Experts of a small language model: vocabulary 27219, 6 picks a token.
Below are experts of layer 5 (counted from 0) of a mixture-of-experts language model. Rows are named router (the router's row for the expert) and show model dimensions 0-63. Each number is 500 + 50 x the weight over its row's rms, rounded and kept within 0 to 999. Numbers have three digits each.
Before each expert's rows: a language model's description of what the expert responds to. This comes from a sample of Wikipedia text that the model never trained on.

# expert 9
Description: Digits completing years and scores in stats and population data, such as 20-06, 20-14, 11-4, and count nouns like games, season, Cup.
router:365451522486535514517498418535471497533482450462486428502467464425531497394462502532479474489541464508468540481502542450473533520554570507526548477457536460439606475522445466442528509518510479

# expert 31
Description: Line-starting dashes in taxonomy and infobox lists (Order, Family, Phylum), plus the, modal verbs and scientific suffixes like -idae, -aceae.
router:407494511424473418575500447536437514537496493521547516538555458504609469473496524548447552438526623456430495626513508515573505526494403556542601475450506470543450512584583532499541536469475489

# expert 28
Description: Line breaks, table-row ends, open parentheses and LaTeX or formula tokens like \frac and _{, plus single-letter period codes like D, C, T.
router:563471515368463609526528391507402464532447497474529480514392438515459497462502530506482504464572591417492537607546504555614515516572466454512593419523437458570512482491505504600480530596490487

# expert 4
Description: Table cell pipes, list-item dashes and articles such as the, a, an, The, His, mostly in tables, lists and expository prose.
router:435578503407486495566538403557379494566483490502578414485445543543529463478484514485493568490528527421436533583511543557491518524466500529536585535570454503529461479600489476495580514476410526

# expert 1
Description: Mid-word pieces and particles of foreign proper names, teams and places, such as de, la, Pan-ele-fsiniakos, Rec-co, Jean.
router:485531519377449511523510408506442448451487542420559441528444530464523478379421478508480550482545461545501525463514601434521575587574486441494555365556498431534476508628483485523517509478467552

# expert 27
Description: Commas, and, or, but, such, including, and object pronouns like him, them inside running prose and lists.
router:428514590465481540538554434545471533580580544449446532513483549505514490509454515570491485489531512512433496615477495520489534571549491560496619418433534506465431517534511494449486557495506554

# expert 15
Description: Units, coordinates, inner digits and brackets in climate, election and geography tables, like km, mi, °W, (55.6), 2,688.
router:532542483495589576505526486513460389504484544512491461512535535527558496417420480518398511509499495464448538542503446489530540625518435427529567523463488469536575462487461519444566580571465511

# expert 8
Description: Tokens in biographical and date contexts, such as born, married, birth-year digits and decimal points in coordinates like 34.155673°N.
router:534527541465522467584521499576448438515494499570468484550516518569531429425495523516471546484484556459515510549507466476619585582531434544505542452505444565495502434544505501484517500535480412

# expert 44
Description: Words inside quoted song, book and film titles, such as You, Love, Life, We, What, plus exclamation and question marks.
router:487515493421428543520478504460475455534518585491494458628425481513584522499462555506564477496520526530482492523526457493486446515502501545450552370475516484449486497553599474489550526596462496

# expert 37
Description: Direction and location words and numeric cells in geography or climate data, such as near, north, located, South end:, area figures.
router:418518563437484569499528482593525468570471491527469445562514502522552459370463534484602555568456511450470576645449516524517548547510479516556527462543518490586462475567487527451545482556407549

# expert 23
Description: Verbs such as was, is, has, were, had and also after a sentence subject, plus opening quote marks before titles.
router:519494527441492534568530373513475420539544501484556409516481532568566485514592522521441613457540479498476569511457509493500453534575484539487505426507530496478414503518506567442510535594433519

# expert 10
Description: Occupation nouns and list dashes in biographies and player infoboxes, such as politician, footballer, singer, born, and bullets before Height or Position.
router:442496583475476510529450412576493500497507505494468526509483512546552413453473455612557537418518567517503580477524453435511470558483458368471509541505436442494514492507542484500497545488539475

# expert 34
Description: Space tokens and year starts before figures in tables and lists, such as 20 or 19 in years, £, $, #, and certification counts.
router:602553617471450513562526445466493472514478495448525469553430561528466412453436488490478499459499555510500493563467561485573505552453479508584508459499463554487491473520587431462481504478505566

# expert 40
Description: Place names and final tokens of proper names or labels in tables, such as Angeles, Ireland, Quebec, Billboard in chart tables, plus digits.
router:457514554476522517515476456637497490512501476423436521428447534512528422404437512445416563494601516544521608608510515456519493549430508479451572462446465473499575485551553445510533486583404500

# expert 7
Description: Single capital letters or first capitals opening names and codes, mostly in tables and lists, like BHR, EUN, RMNZ, Yves.
router:485577609439472523520508439562455499583427481471462486445470469574529528358533514496571555492569549461541528563486521481488504563569494481513572457550565503525543535529459567505525464526420537

# expert 17
Description: Opening pieces and prefixes of words in running prose after the or a, such as non, inter, post-, con-ven-ed, World War.
router:471595567403487544484425463525460444516565475516456440580512571531531323482451513548486473389522494497430573493469545570580512515542555449515522420494503556505435488500516428444478550520461493

# expert 21
Description: Pipe separators and dashes between table cells, especially after country or party entries, plus country codes like GBR, RUS, FRA.
router:487563530429433580592437435505448490508487441461435488463457403472603565429484504549489524436499523494474547556504587490507524485504501426523499517516470442525449444546550516458539524558384520

# expert 46
Description: Prepositions and linking verbs in narrative sentences, mostly in, of, for, on, during, until, became, before a noun phrase.
router:483492589453498535512558469532482435495488430496465453526479456521565409436445517566515566484480529508468495621477527438565453538517498468558469503493511553417486432481531554484538472517462547

# expert 16
Description: Noun suffixes and plural endings like -ation, -ings, -ers, -es, plus common nouns such as people, members, information and section-heading nouns.
router:478434571441460539519486484494467427461490490443446469564427562526537484479394488559539536424484561531440458551498627548449406468452513455506519465504611598524502420521554483502537466534473491

# expert 0
Description: Year and day-number pieces in dates and tables, such as 19, 20, 21, plus sentence openers like In, After, During, However.
router:516487574480554547466475434495518534482595490540431424554514446543545466491465491472550523472550536466456550553472482570547569459429509551422582487483420535502473427502512482447538508545436510

# expert 20
Description: Nouns right after the or a naming works, events and groups, such as album, series, season, band, company, village, genus.
router:441518504536424572487484462525521423479517518474552474516534535514615458452486480510473569439522506598401500549480492500492503537513447589567539504465561576506484496540503454491467523515412489

# expert 45
Description: Line breaks, commas and titles in politician or film infoboxes, such as Secretary, Chief, Succeeded by, Country: United Kingdom.
router:402532559483424510591512416525476456454529557508488575528468537519485474430426522506570506441507554471400542506457501538540451577509512497565554505499410433528478468515558553556504453578417553

# expert 6
Description: Digits, spaces and dashes in league tables and win–loss records, plus match verbs like won, scored, defeated, touchdown.
router:410480556482515523502536472572478530507499558495567415458454463431471375410418461502560472514511470503471580529474536490529512541485415524480486447450441467463514522500560442468544494502486553

# expert 19
Description: Place and country names and the words joining them, like New York, England, People's Republic of China, in Cameroon.
router:475566527464527499559444489563528503589539525454453552461525517536557478403480458486511582455501507509414570535458599477519613557485448525506618449440451465480498515546552550543638538581389509

# expert 22
Description: Single letters or short pieces that begin a word split into fragments, such as p, l, v, D, M, in unusual names and terms.
router:509536596434454513606524511518464448561533446539506425535497458465542518446518462514514498480515650411478653558468502555540545503575527470517530519532471491510485467533611476556483523598485591

# expert 18
Description: Taxonomy, disease and chemistry words and word pieces, such as species, genus, idae, syndrome, Phylum, plus sentence ends in such articles.
router:468506545500480448547473439502417476477486444450529451509423498431526480449391567588483553383513534484445552537545572532560468491502477507585535381506457488538429529491606501485495536568511444

# expert 30
Description: Month names in dates such as 29 December 1989 or May 18, plus the, his, and opening parentheses in temperature tables.
router:509453504500559471479522501538440523568455430482513395481452546540602431516435528480478513391520514540537552492480519512562537550553431513540625451478526486487508499495555535517544532562457580

# expert 32
Description: Digits, spaces before numbers and list dashes in statistical tables, census figures and specification lists, such as 1,920, 11.8, 60.95%.
router:414458485468494582556524435544505478498500513484447464575528491435580473410474567521493563421616518489401502532481593531487496495574460464527512448593506537438560489496526485516481471491511450

# expert 12
Description: Determiners and adjectives before a noun, such as this, their, these, new, original, local, plus possessive 's and adjective suffix endings.
router:480559418424440536516480523550418471587560531535520486510440566518598447511450517508479598418514515507491602593526531512408530553513533509543611481538443514520484532551551469521526496503492502

# expert 39
Description: Line-starting dashes and colons of infobox fields (Record, Founded, Season) and institution words like University, Award, National, Academy.
router:505576561484440487533522481440522555467427398564554467554436548608527506394460535493562504450471604566446534546491572528593543520478477503587540487505485479465543494507530487411586544539399509

# expert 3
Description: Numbers, percent signs, decimal points and cell separators in census, election and statistics tables, like 100.00, 48.2%, Total votes.
router:426503523387573629482525425569488475503504496518479454513475554440556501433484519626471549532554523501489599538406512558485474551495481505517448415442561469463510495459530546458552523496500552

# expert 14
Description: Nouns for places and institutions that end a name or phrase, such as School, Army, city, River, Road, plus trailing digits inside numbers.
router:421497586445474565575448384491446470512472590425508439471477480503514506348522519499531528559536533489445546620455580467446514556480519476500557386524561574521481478485553416497474491497452476

# expert 29
Description: Colons and year digits in dates, times and ranges, such as 1851:, 12:30, 19-93, 1949–50, plus country names like States, Japan.
router:442548633487482582539442424578451535554484440397530458416506551537506484386412483519548569489585544492525562601469482489537553589492493452546589423457444464495437498569560570496546494596486554

# expert 41
Description: Blank spaces, opening parentheses and quotes, paragraph breaks and == heading markers before years or titles, such as (1988), ===History.
router:502475569498441593506498369536497427513480522462467524494452468538553479417451475508512530486549546465495528581491600529567456509520427453476539413537467543486470519439524500429511446474495451

# expert 33
Description: Prepositions and linking words in narrative sentences, such as into, between, to, from, after, until, before a following noun phrase.
router:497547563512527534521541457566481526550564438537471467490506515557596458472399537600505497504496482591487574572521468480458524559545550524478494388520492553502497476542524517433535499557463534

# expert 13
Description: Surnames, name endings and the pipe after a person's name in roster and results tables, such as Jones, -ović, -ová, von.
router:475476534456474507572444457544500453538461595461517465459423486485524445361475508479499460542635500485482604538524481497495440522462520593544597481450543438480494429567573500509557541553405518

# expert 38
Description: Bullet dashes starting list lines and final pieces of names or numbers, such as son in Jackson, th, rd, and year endings.
router:458426605469518537544553465528501433569476446471483463534395567451595418433494560411538614420508534587433599563490506498536532531496511507531583490510509473511490497560579477539552483576427543

# expert 5
Description: Column headers, separators and section-heading words in tables and infobox lists, such as Pos, Votes, Result, Born, and semicolons after Teamv.
router:402569483400455416561510421541508506614449458571470508541486455545464517432416527493439480513560506413446494499477605487507549492576514517615533390468434487467550505445537469433554511534452511

# expert 2
Description: Field names in infobox lists and digits in sports or election tables, such as Length, Country, Born, Released, Genus, and score cells.
router:402541505451500502556528499561451551459509448553552421487441486593468448341437515467587504482462482538504509512483546466578497520506561450516540478502472450532521520525500427487527493568420519

# expert 43
Description: Common nouns after the or his, like law, system, officer, president, and middle pieces of longer words like presbytery.
router:509493554382441626511519473478506505541553522377398506561485571494482469504420483565500506425493491587397555526469532446492424533492528473512540492489542602499468476492506491427487570492561507